{
  "routed_scale": 1.0,
  "balance_loss": 0.00696,
  "router_z_loss": 0.001,
  "lr_router": 0.000896,
  "rope_base": 500000.0,
  "attn_scale": 0.0884,
  "parallel_block": false,
  "init_std_down": 0.00707,
  "lr_mult_down": 2.0
}
Below are experts of layer 11 (counted from 0) of a mixture-of-experts language model. Rows are named router (the router's row for the expert), gate (a neuron's input weights, with its number), up (a neuron's input weights, with its number), down (a neuron's output weights, with its number) and show model dimensions 192-255. Each number is 500 + 25 x the weight over its row's rms, rounded and kept within 0 to 999. Numbers have three digits each.
Before each expert's rows: "raises" lists some tokens whose logits its average output raises strongly, later layers aside; "comes after" lists some tokens at least twice as common just before its tokens as in all text. This comes from a sample of Wikipedia text that the model never trained on. Tokens count by the router's weight.

# expert 7
raises: "4", "6", "5", "1", "3", "7"
comes after: " ", " |", "–", "|", ";", " ("
router:466487518492535532530470504497518495483483580470516497466478504487531515479502490501486519511451468475500490470429499486470492471505550517510505469457547518521473522519488489545471445481464476
gate0:481475490504489490448501471480502463477486529530493497465503533518517511495519499504492490497477471472496476464472517451509495498504501499475522531514505465549479502477458514487506476456464512
up0:493513455488528464479484489491482450509518488512491495488551536515521494456497514510535466477485464465478482492457514445521496468507533495460523471487484498499498490521465503455474505463493470
down0:524526538508530479502486507505494469514512478516514440493483469501504523471488478527477469500483505479495483492493488534476517521472471509485519502482491489528457521472486530499440488552485517
gate1:533501495527483463508497508498531486559493512507515487458486472528524464523518483476484510473490499493485508509456496517473537478503544499516476512506460479521492494524542522518515471469521515
up1:515522472518451467479489497473513503537484504511487471495509485480510510457471514495469543481516511480538549492456527494540494501487557506531485548488500493509489496507484516518524453534520503
down1:459531483493473507517535529493512495469516488489484495492481550493476512523500514441487497498519534505470499466528544478458491550496477478551501509557524462498501504496474467514523539464508499
gate2:520510460486497466512488485503563507516510555507473462526556535504498489505522486491518491498508507490475492480459483493505497492488542516510456529498488506484478511528504544506492472501543524
up2:516476479528455552489493492495542477486500452499472539505504490480536512518494509514522504559507492450498502511483461482499492483526529501507505478497503509515484494528514480529516549484489514
down2:504501507516517484508494537479510509508525506517447497541495476473508522508506527491518523537465507484500529490462502456442524514529467538484500455530493469457441484485513495522488473497558552

# expert 47
raises: ",", " in", " (", " the", " on", " and"
comes after: " the", " in", " In", " of", " on", " his"
router:435481539508495516513499510523534474481493538493508522469506518495490514492517478522495531528456480493538486470474536478501498475489504509520493501494523540551489514535476483505471501515477495
gate0:474479501477548484501511522508544455496480444488523508517515475569525510507508494528478516497492460498451517497491576510536508503502489518469508449502507504524486487468512493515547512500541514
up0:494496536554554515465507552521522465476493474532538538529516466569518491491532530505504490508504491497473476502509508498563515489497490511459506482504543518495506464540541514508544491490516532
down0:503508530507488494514505445477520467508498481513541484540532532468478437466509489491462517473465484528495500494524504473481480526508499504485531473468513514533455491530476527456563436516539492
gate1:517509561493495522470475522500530498477537488498523470507483524502439521541521489469527522502500492505525529511446505546535514484507477488487482488520462480435523493539511501471560542517472518
up1:514519501505467510488526549495506467458498461478558517473523520499475512485528510517465510505475520493553515482538531546498510486525491539500515511477534520499465479480459545481480535492528538
down1:512511521519521502494470553469529476513493497478487523488501501442489531498530448460510506470515471504471530485478483538498484478481511460550491508520457524505527506494493511516501483497518491
gate2:437494488469518476499504517510519477505488486492487561498466504457478482517487501504485466522497472538476497469506486528513546477517526492517512512546507467510490508494530528517462522480457525
up2:530479527514476535500519497464498510503521506496500461483515479466531493541496533486507502489499526468508513521501486481485473524481470495522444467462468523512520497521465497481536475510536458
down2:526509439485555510460521523512529513548482559495520524523479560501498470472485496486517498496488472491495525462484480489510540480508440508501506499461517490521531500473514542507516483514482524

# expert 21
raises: "-", "1", "2", "A", "–", "In"
comes after: " |", ")", " =", ";", "a", "i"
router:485477521512493516528462508526552491469503559496496537491498500470529524473506496501476517547452468502511472445491492495511452500494511514498499473510546543533469506525458502515469464483465476
gate0:528506466541537508506489500459462539494561490483477505520476518520542550498524510476455500474495541485493504518521507523536485535544499530504499466526512517457518509534528509474498532485551500
up0:490513473501454489468476519474500498457519493503488460490492504477494533519505513476530490500495546506548486438521481487546518491516474486479506520530457480529506472476518530505512491522471520
down0:467502512512520466494498530463514524498483491534493507499503531508523471497511484462515495493514546522546455475521508503485498521512521464490501495514516551522533524496496491506532494451515511
gate1:528477516506492522520507481495521520468518523481499566511548481491492508532513498517475487499503501547540494482528497476475505519478498509470500490513493531483532472464539555516507498506543469
up1:509524485504491529501498469486504516518509521499463509511520528493509505505492479491519503519524525486513513502462477522507513489464530524485503512479565571534533478487535530497503502488513494
down1:505501493484465515491519547508503510468487584495565473496489510518498488499504542489503456515514501486464525477517507500484532533456516497522508493474472442537499519493513486518518517510501494
gate2:504551486519516473537498475486517544528478545516505537461513510503497489493471475469493480488510500503521448512489504506530496526494498493552479512539545473535513495520422522485555531507523498
up2:500505478504498511486503493498531525492495543485499544502494499502459545454529505495529495493497513494459539474465529486541469483463558507495506462465528482497519492514514495495517478478573515
down2:442520482509462457512471475502519448485519461504496509495458508470549501493532471466462521496492526505490487514468485504509535556510480506524494491539504485511557506556461507499544543458506466

# expert 3
raises: "ail", "ade", "et", "ai"
comes after: " |", " ", "|", " N", " K", " S"
router:454487509499529521510462482492515504499490548492521520471454503505518534439528490513492518535434497478510494471458511546506506489471516517585497467488519538498484496514495522521491481471490472
gate0:482521480489510471500521521481515482541531481492530484503529486495497473465488502468487487471522565503490476470510457527528489504535513526485492497535467471494504519496519500528487520503529521
up0:490530517461500482526513465530508505504514505524465478515508525492471485500464474524488503473541492489496471488485435494501491505495476496476493497489521536487538481493475539513524470519523493
down0:525530482483476485568477509511467504479501492470497474492481517438476481519509456462490523508492529539506538475548526489487471535486519558503460540524496480523497565547481509501498485531510525
gate1:509482513512520520534481472544521551491505506534498505488493511592501492480485505552505465458502472503529475500475556495510536496497517512492488497496532487504528506495514475507462528493506506
up1:514531516498475526503514497477507514518520546490495443522513473466477526502492536473495464489514518480493500507505458515534497479492490535470488479508469499473474538509488481482501450518513504
down1:502516557542486492479484492490490550461523528501476456504518472492500491504504507496475519496457517489502496505515492523501511476521512505510460474496514543514520442529529504498483515548465466
gate2:512483531485502452481549528496455458515497524496516488477438500554494570483549521501551494498534517437532505515472542525487514514471469510520517492491503506468514407500488506478529478493465484
up2:449486517465498493514479497533511481476500475484528465502500537511480534477487496487516530503478523543501483507473531488484459496559484540515477490489513515519492475487517492509471508482544473
down2:548495491484500464499522520462493465474494497494526503540506438498503521519507482518485509481491488496488495521511495473527448527498485457485524505508465491478487493470496543501492516499546495

# expert 20
raises: "–", " to", " (", "-", ":", " -"
comes after: "1", "9", "0", "8", "2", "7"
router:490469511498546503514481540501526500504480529483522526483496534474515516500520479502473500520471487485518471446458519469502486485485519518503495461483523558499500506516503517502472455501485475
gate0:497547481505542504483482515531430474549533466494453488496492511510534514494484484492482504492480484514480464526524537466507487531512466475503488508500526492490494513500489489479541474513566491
up0:484509482489481507475485521488477508513518480491459528464505516492544490495468492485469484501516454520513442472479544460498478513532476517470477498507535485473477470524453520490525457495503504
down0:457497501461441485533452548543493548487480482488470482523497529479502449485500515521450480528490489495511484499514506450512477499526463523523500490489480472528523467482498521484495485514505485
gate1:496487492509523493521492526483483534511484440451547494504495490473509515521505491499462512495448517479538508471464538442501499513525498490506515523503512498494532476485469498453487499532458482
up1:518536530494457488488528532522479523517488476510449470498509520497529474483497493539534516494467523512446477513496483549440541485456466510479463514521469472480507479522496489481530499500515500
down1:473483535521532508445515496522506516466493517466484461521500555505488515480480515478521506498470542457496522520456541430524548511549487512534515497513472522488490527506487519532518528477482512
gate2:441522468538480508542509517466473468464519532509494562504492482499489458484504467486480502458523513531507455519482515455469523545523490505506505506463479484536529509519539512465505531530465487
up2:462495431491509502503482528489482458506502542520490484496477510453517534467475454533539483486545525471510493490504514501479479487508494477461491471530512515501464504462512498484494472525511515
down2:482511477501485487541475495469527490511511519529483495521519474479493506500465499470480504464534558500494525499508492478459480551464489471467501514481489505466507491515491517510488464488493521

# expert 63
raises: "\n", ";", " and"
comes after: "\n", "-", " is", " It", " •", "=="
router:491460496519507514522483567517493494468471522478519518463473526489508485463513456529467548483491504494535474473473496517503469493501510551521466494481518504501486548517457519530469449486441503
gate0:476478469500536502495492503490466500483467449529488497508526506508497526486546509509487542490533505503491431483494509552528516498469452456487451558504492539501492503538503479473514527474528506
up0:532500463462535462509515508499526478460511546513466499488483513470524524485514473455476518492545434539466503510509495488476463500460495473495525521508503436482448494522490509520502494525476502
down0:502536471558479515501484477540489553508520506523414513494484515496502524508503505495503451520514509476481556477476475488518516536507462516461534494514501499541494555512508505495513523510460543
gate1:456509496502479470517531531554483517499453518457478523484496558462530494512504486478486524497507496474521492452497496478509542528465512520518494516515492499480509545484530490517526502521539466
up1:536462473502521469459492490495454498472501522549483481489516496521492533507504495511491478501473502526540528465505462499543481481505480503514474443481510514494473494490535504490522511521483500
down1:529489532469488494490495509452483523512486550508502500530483486507498489531481525537502475477520479478546462505518503502471474516526534483531505512525494477526514472480526483461484519490457506
gate2:520506527505508495516479517504474483474481499483436464416488491438519475503479495495468525518473513488515469512477469522498517478515506487511451524493475481508536461513503485480542477527496502
up2:542526508504553524521506510474457453455522534456450497486497528483504461483541490488475506538527489479532442501493456517497515461446470521504491495523497507535501480516496561491480483508533550
down2:520530521500533499524512519562533497539532491501540468516456501486468516538490441517483515436467497503509483511494520529493542488506529517486475513476468497477522507519517440499488558494498503

# expert 6
raises: " of", "),", " to"
comes after: "0", "5", "6", "3", "8", "4"
router:467461529463529525558470498511522459523478531462532509457451548477494520478513478501481529519498479496499495473468549520444493498470540504530515475445531516519492519506481524544466477489500471
gate0:509482495513469472513502502487498466479490476462507498492516513447467526504500538521450522507509479546490506470518541512529512490470488506549478492451509477490481484507519519492542489513499529
up0:522507500530511489511467528488531500492489475513491478507460522448504514498494495486519532500564475517505506529496460458523512482531532502497517492485532480528490524524496485509464461502487498
down0:490476459427537508483508481526489541455452510463500529466528523512487496507497533461527498489509503481484516469513502550503498560509494469512492485504491491499519504494496566506526514521502486
gate1:495483465478532462501481505448501502487490512481490453474503537465537528457559515508493476505496530488472476505475528509491494509510531474465491485474538503496491523508497542499482515494501475
up1:502513509563489518504514533544469493463531511492498506525450481504491512554475533480521487460544517513473527498500491489519496477492480526512518494514522504491489489516509462516468505517463470
down1:509487497494514519495466478482493509468482477487527521490498508516511470488501446495473535521493515519483499478497508525508536487506517543532509542481505472532530500502509536493468514524476500
gate2:495437498501512536444478482511487495499504484530506480481433518489571479493489516506525515521487482461506527488464526513476497523496470523487532544475469480515498509517493459527516473477502435
up2:482561505479515498508531544505523518471509495481518551501573511501456484506527494516456485478508516508511494512535485479474506470507533503500490470486512550472505475494496538459482548503468544
down2:509524520499535517483415462485538511467526494526501551495471518503514533531487486524525531500513492501494511504490506456519514466534568515507497447482529502494483495508515532481521518466538476

# expert 14
raises: "\n", " The", " There", " In", " His", " the"
comes after: ".", "\n", ")", "%", " ==", "=="
router:502492498470550506518476500547514476465488540477550495457493503498518516486540492510488518491482504449505472450460503513480462457487559511519511488483525583505452518499482489509484512481461464
gate0:507512513527510527503429513466468492528516488478479480501492493520511487490526499482510451515519515539491523510470503478493482451504508470476524509465498570498484523511500462481446488484496483
up0:479487461484491499535505507489496537543502535528516536514496487462491445483449453511518497485477505485442494497506490462464508560486490519541522511483518460491526537493497472523490459480516461
down0:511461502461508473506469532523519498479488487560499488488484519495474595510487511521485506498549515492585489521509523520486486453481499510502500497528520507480491443487461524508551511516515480
gate1:487447490495520480504492508489481488543521470478474494480527515487508460518492505525468430503475505536549457478548501527514502500513520499479532494555508558505467537478467534507501527500481484
up1:472512473521436511489494500519507508479482446465550493506541522455475493500502505505517458512531492497509451481472502476501489529496468522456499512540528507517452516467497467508505470512466538
down1:560499530510497502504525496519503559506498506465493469518476479504443463447510512489464482534508498513492508477461543503494514487496484510547468498503468483530468532487479479502495453512504493
gate2:501496529509503507465499513493523476521480440500501512489496513497481531492522472502500514521486517479454486479472520548537498544485501489484493525509526517496501510505491484468527463497502484
up2:515482500484462513544470484515532494485482499476483520504520464521506524507524484453504517493516538440504490496514513524545518527489529483483496473485500533474510526475493483511521462516532517
down2:474482473497528519500532534511507488490475514497516495461498499520488517514497523480510512464517498514530496490563530553518540484520491469508513482504502485536477513502539502466490533466475450

# expert 39
raises: "S", "-", "D", "B", "P"
comes after: "\n", " |", ".", "==", ")", "==="
router:453478516487532502528482495506545490510477540502510533495497515474556496493499489525471508549461467486496501482483534485476484487473530497551475485470518523542470507530504507508468486464507483
gate0:520480538480477489512531451479527494516510486536447525477486488503513542466480511492534464478499511481497479512487457522491543472487523506480498540493520530470483514524546483572508469487513510
up0:507471497510509472506501536493517508488502545518469478499502494478484550474514531495497477544521510471538520487485550498529491507524458555473470523484516513482484495502486473478517513504505539
down0:526552534513488465500478512492515538475488504541481490484533455512480535502539497499523523505479477544504506508508474492499467555488500509460494494549524490502521503520496505496482555524513490
gate1:518481490509525493473513486492515520492532475474507462524493535531498516451487501515483473517445502469490519469510568514506512503425474559514484516499495531492522513452512512494493489486523502
up1:472457508505513439516494500534486552505455484523531493463531511543504537506528472517482530495532510519482530543539510522568515483508502501526462513445492492481503502498467535519484494525432491
down1:526497476475502505518517502465535485494500511501539465489494550480501497467451508479503500488491533499482517528510507504513476532458453507524516552514494465477519530523498508518519499484490502
gate2:480476509502501453487500505521577498546510453542498556517486496503482514501472505508498485489482510509507501515491494483505528492530471472458542559492513495495480485493497470509550545492522488
up2:473501469478491461490480456492494541515538543505490489507512513459557473544502501512523521501519534509545507500531518494474468525511535473513455447506480474524492527481541539476490467518460515
down2:506535481521483558484493517489466485493537474546551500506514498481493473527497488534495505457441482508512515492479502517511503533486452506509503478514490532532443445510486521511513474493480496

# expert 5
raises: "ale", " until", "eth", "ber", "her"
comes after: " |", "\n", "==", "|", ".", "==="
router:463490520512524529511475501511533487495498549507518524491513534471493490484515496522460523516475456491506515464478507511480484485478533498540484482451520522525444515532486500536505483499512473
gate0:486499531513495471479519535514502538498493467535508492496543515515494472519535492496481489505496535562452488535511546491478538508507508501529470472479468484533449495503518542497501478464503514
up0:490536510475516528472480471488466482509527493498488513515461448506467521522487529477481499472520468518522503484500462488525455517533478528484528484474531511486508485538490516484479517492512479
down0:456499482507500494483508505464507487475490460500484507442475470547522543515497527476502536458511487460478497514538458513494484513511512521504550481469521501473494487482483539494497483532552496
gate1:481495562475474534497494494504510499483534553486503507502504517505492491512518505487525509464509518470509549493497502509469510514471494489477479493503464469505491493475456497459510495533508503
up1:504489514465503539520496492502521474440522540477495504512472484519546505502508530470547489445481503479494483477531487542494482546452482537513464477476463518531558511527470478513555479537511536
down1:488491497495503501489489489476530488461506454509467498502504538496531463511501539494506516499503510485496505480489528460502465470514501538492532500507497482517496537496490501476545457504491496
gate2:525482483510488513507506497460550514505504489516521513486521471481507520504489562493487535514544453520474520508484507471488509496485500474504486518476497484488502489502465531543529485479504497
up2:505487472500463497501507501507467523448494502479513503489471508501509471474491467484496552515516565460478515475487530473523500461481494569501537482513483490533518525496534499511501530510522471
down2:544512483469460473501525480496492492461491489538521482479543550536488493457539481500472528555506504522488484510506472466518462479534464504489488499498488496530502509490482494554490527461483449

# expert 34
raises: "th", "4", "6", "0", "5", "3"
comes after: " ", "1", "2", "0", "9", "–"
router:500471521517543522522451505509502502509505539467516512491467508502533535483514474519494523509457475489507471455462513480477471488461502512527505495452504524508491509507484500561489453485468495
gate0:549476518523466535531510535503495509508514479477460475503537487488504544533503492482516507527502523514496489534494495543507531476497524506522503563487515489455523520487513481502539534496470459
up0:506483501512522486472576526486525517524471494468511512496502512526528534514537505449484474548498496494518515519474518479494535476488491482472504502506478447509496528518542527510481500484536479
down0:536446491511489507486518518487522586483503500522445539522480492486522490518501494473533482481486459517502471496493502515481518532466508559501502463498509512476515527535493478534546508498452511
gate1:474480476519534479480489501477508491513510449503503483502516508501514475513497528447452482487507459528510539505477501496514538456487500512494453519516475491534491510489486492494496501467484520
up1:498503483521491481454527486489476499534471500461459476508453506450511471473520483500454537543485498470533476504495529494466486489500456490509504497503493516509485514533549520502524555460494504
down1:544485500463478509518532501497517483499450513501522440522508524531507517455508536510509458529505545510526501509498495545524468569510487506470536529479462506501475492491536493511501492460534492
gate2:535499528490531529528497494474516508502487475493503510522482476501508463541516514506528481515490484465514478494465515562501543498469550518502503513456500500531491466507498489488471468494495574
up2:509487517523458503486447480521538492495538492506505534525461522529510466486490524494497519538452476517493463468530513540528507512500561485494528541473511511498512481480491476496484447522500550
down2:525500509516492461502473484450494555505552495493502476461478506519464483506539509444533485519526495503481481465517493520460502540475495510475496559479487515487513500469493496500512497494500510

# expert 37
raises: "0", "1", "2", "4", "5", "8"
comes after: "1", "2", " (", " ", "9", "0"
router:487478516477530547544474524506511481474474516490522523484487500471521502465518476513477521527438506472534483444478540494496476497465526542526499488496507549529487517516481499546455473503486493
gate0:502493522524538459531526510486524525503498504514528459525492533478465461488477507473484501471427514452529498507506545516469510431490500475506491502533508486492504502508470495489504472486499502
up0:529471495490527493493487504495505452518478459492490493483473512502493552525505499497495496543510478486474478535483476468477461512481549459498541463509486487500515493500496518501484540501481506
down0:496520487525489502472495502465479507479504483494511507535449511511496507461503567506472492520531529478499488508499470491518514464521482528499517533512524491517508524453516515528534553512485529
gate1:459523449513507514513481506482512475543507521516474504500492504504475451498498527441481503505516500499495487499492579471529559498498533539506477508455494477481539448527506526510497475486504472
up1:541480490495509544452477512505524583451473511474534477446489492515504537527539497515519533512504500512492498509527518488498513477483533499498542513466501487491557549521517499455482490519499521
down1:496499495481475519493505504506510463510453537453480488484495494519515456480493473483525484494529476462476495488509494530496497522485484486493503523480524529477540477544517500517532530480507492
gate2:455501523512468485488486517490500541489494524512531497488483494541532504518511498509477476520477460474501508509482530482501522466470450506514493490500495482508505512503500484533496508495573520
up2:479550500514511489512498505527495514470485521524527491523465498505507525525510484529493499516490456500523464504500486459504497507525493523509491554474505480524488505511486495518514497445552508
down2:547501534509515520494474481510518516497471530481481490535526480480525486514490469503537468532458506495537498491469483483461527526510451493522481474500494528485556476529522501488484511492505444

# expert 19
raises: "D", "F", "Al", "Ar", "C", "A"
comes after: "\n", ".", ")", "==", " =", " =="
router:473488520506510534538472505508513480489464534486531488483492493458526501458519479520468521510494495494513479465487505510449482463468503512530495497473518567519473545521489521512492458480466481
gate0:536482479498500473505506501498502498498466494515508474512511472500494518487519503550496525485498517512467465519512513512502488485488523481482489486487542514491505506531516480496537487530536552
up0:518530485499502501529498499527504482485501482529512490481506456495460514489519436545511518510515503481509476524491533541518504493471518528514513484464506535505537531501510513496548515504453510
down0:493480487493488488455509458501491531482506527507482469467522517501521513495495518518507524545545525490493476479569426540487524494475501509528499522546485506485513448527494519523480523484496535
gate1:509497545457478476497507504539523506498499521517471515503498452493532525496464502535564509546498473467532463509516472502506493493509457504465477500544494460490497497501470544518537526507469531
up1:491501460500548529470450478492477481490503511509486481451498543514447454514543490530490543497561510544502519529481539517488533504480530468514496495483485504512481468495500490517499528485445518
down1:487500427513510488485470541491461489548519492503521538489476538537555497467500494484510493474465467516508502489450523520496473532505474538460492510550550468496467477459514504477516514525480489
gate2:458515487521504537486525499538515484535524465477510526492493473528461513530525473476482559497530515474528548532516543512499492497517469525521489499454464451535473493533487480500512524521562505
up2:502523507485444492504491514481504521515466465511492507517497516527517471510484513496539520452516486487520500497475517494488496509512506460504476515511522503509526518487510490506534524519545498
down2:472463522550512517467481510496503522455532466523475495439483522474518539515451491483524485489504531460503477512381496505481532513485510478499524477498480491481520507477485507463500429536474514

# expert 56
raises: "sc", "se", "pl"
comes after: " the", " ", "-", " of", ":", " a"
router:490486493496544541524448525525508475491468562461518483487472509488542502474542460523484546517485484484517480478501492487477474477487536542504483461443502497524476561501471487516499465506496526
gate0:516487505499475521491478519492507472531519491492513461475542524519519502495500509507495486489477524460459470529480481528487481525442539508512506455483542496533501517489470510543465491553500549
up0:494498477493491486497515496546501457554497504487527435458518534456516492478526513509512511495505519458489511518470509515485514483480535509522491438535504494494543491480514471484488528516514534
down0:509479519481483552471535531465477479458548466515483533527508533465470537529480499473498509492503485494469511506497523497520522468488503499502556473504525477488498510504543520505519541507520544
gate1:481486470508506533540500538477544474524520491506448483495510535511520491519477562475503492503477481489462498491544508511530517517531546467484512535490494469518520510535540523484516511489465475
up1:507509527504490504480514515503513530564497494507503533493481505542488551520529503517474456518531501491464487434540529479521519487492545488494514543503552481492508496522499482490483504480519453
down1:496503502506511523529461535521490493465494510495509509525542534462523502512503524495519490522474514516522502483498497513484525502477502515464494502491441445540530531512502487513510517539479524
gate2:496510463545527482487493488501481466480494519509462473511491526524483481530492508484548518495501490532473499494485466496531505534492517528492471458512511476525522524464497517542494515512505569
up2:504510464478505499541491508526519474497444556501461468518458549504501537515528480510504504456471487501476507510465522529528503510523482518474446520449513502538495477542483467474445537461525479
down2:528515482541485477448509527504523493481494463511504475496511516536504484514530502490554535517511480466494505470488493532498480495467513460495486517479508498514537487477467507438500528495529486

# expert 2
raises: "ched", "co", "ished"
comes after: " the", " and", " of", " a", " an", " to"
router:470486524487514523524491532529504478470490544484520530490469534478509535499538479556495529520453487481520445491479536489473476499483503528492489493480525505559469487508476511512497481522495476
gate0:508515496573495530466530514470484447474492510478512499504501493470500500523465494513498431540509466503483455522475516481498525529481467501505495536452518503477523523496453525504495532545553494
up0:473490501496487525532511541488504471527512501561479529485536487523510526488499486480432499507472516486498454466523525502490470467508505504485456548484514470486498478506496501471442498541481482
down0:520498493540510512491498488472524503504520505501450514515535493500494517529509524502501508479485511519487475496493492505480456504457487473510525491441498503510491503571507481470481487522484480
gate1:458505483507513460491500551469503478463464486460497506503505479520460479495529523522494522527449550522497473483479522510531470507530481497471493511473497511550499534498480544510537510458501518
up1:538520491494481528495494535510524498551511481546499486522498486464511468485457504532512496460528487525520513492500497542543482483472493494526526446485497477512480506492456448508433457486537472
down1:496503531504517488522502514510502544513488532509479487476489538506461519503499468489498505478487516538499503478537515468520558499502524495495512508491510471496519525499446494494475511471506447
gate2:522531518502506463496497447535496527494514550492519499471501517488494522494528494493509548530484516510468493539468545508505495443455518509473467502538487475530531521495551475510522483481473449
up2:467505504516477560493491538499493505511497521463481502495493478482511518516483579550521461495536526517522504509503482490511475538531497478529500454517498468445464521474487506498451498482525540
down2:526559522515465497527508505476510550509547506457426466518505580531465518463499491558497473482494517543463527521516498472454483503466522493499495493520503493522500506519449503521514494458487510

# expert 13
raises: " point", "4", "0", "5"
comes after: " ", "1", "2", "–", " (", "9"
router:474480511502552523544445494543514501506482555499523499487472503492518496472507485519476518519454469505505486456442528513478483467461529524529512476458517524519469518521481506533490457497456491
gate0:520509501507493483500483511469441480518475485554483531505494553509471500530520500445505519504476500508484503491479521512486516486510530511464530516488476474511506509504525513527458541451467540
up0:439474474484474481563499536518513500534502526518494520490463485518520519454501490519536559517465501477451455496522504502514509550552473496521488546470494511465496519516499487478503497498533507
down0:508463541520488500465447443452512503464505402515450523557466499525509486500499484483518450533502533536501552498477493504509480491499511526466457496527482546498491461489576493487517482465499503
gate1:543474521544482493521496527485515466494472524483506452463524475523507556459489499475505483508529506487436552494492492476529481498483483506524475494469464445475492527508500484518513506442524449
up1:511497488463479491489484493488501515480526477483463510483470471499543467528533509540493523499468472504532476493498480524442524501490570471485513479519552560525497492491546502481483500501471502
down1:475523516494499531558526552504493508479477513499525475500505503498537520481504491503509508492548474490517492504452540483502511519500463487498499478513455462521523519500522480519501542507497520
gate2:474508459527522539504471484538502513511498492521514489508501493482511522491455523550484473543544494498542496440494502509502519524430486499497489562513565528496485497513477509494510520502437520
up2:473517466547508513546475490528480545485526524544520481516496519490503494458461491560506482526541513473574498467500510512516478516476490494564475556466532511490506485512515463512510484512473523
down2:531483492479453448483531478451481490533518498515543472502497501518485538506458487515468487477487456515483528511522487488513494468501488488477482511477479418488504506488465529516508475518520504

# expert 27
raises: ".", "\n", " |", ":", ","
comes after: " ", " |", "1", "2", "0", "3"
router:493492522501552509541458487503488486488504571496507496472461513497500492481514466503489518513462482490508491450443485514444488511499544515525511476453506501513482510535488504553487472494489483
gate0:511439520548536497477519476462484477446547493509452519537489511474529459506511494532527475531503506492507482510519498545525519510506474521498502505488522501514518462496496448497520525500474510
up0:458527504505489512478506453510471495490531536482482480494499507498486505469481542554497561502501521511520545455491502489499513485467459472507478493505479463537480489472491509499517473504518518
down0:491489491498496487455534516457493524549517504516504546506512490517530477462492533497485477497501532515503444458496500500486521469536530511508507501525513541530495473533524498454467471500541492
gate1:492535463474527499490483534491547505483515509491521519523459559473547529485537502467550508500502525453501473467484546484479535550496507459525494491521500507485508464490471488482441509468509530
up1:500505491518503503475457515500491497460541488498518467484513504445513472478510532506537485493462520517493498525480470524490478511475513503496474530489500493509481499494502488476497524513475601
down1:481515432509520507488446489509497521538506512494493519442496469504521499500516547464509437494506480523488465486500542479482525520528472499477495521492452443461475505466524520509497491562475511
gate2:514548540521489518544509506488526474487514541545490527491501503515501501529500493503482519400507498517448488479536473485478493499523490498474521482524462486476506485513475473496527555502472498
up2:522500493508481480442500547448497524505528483457465459531500459464513505504533502450463515506504485510514480474504489506489524483486491526458472517516552517546490540481510497502504464482544464
down2:516498533530505524466499485549517492484543489531526512515489505466526511544517505515499529525521453511490475512469449496491520536512508513482506582464457479494491499492501522500505541447494509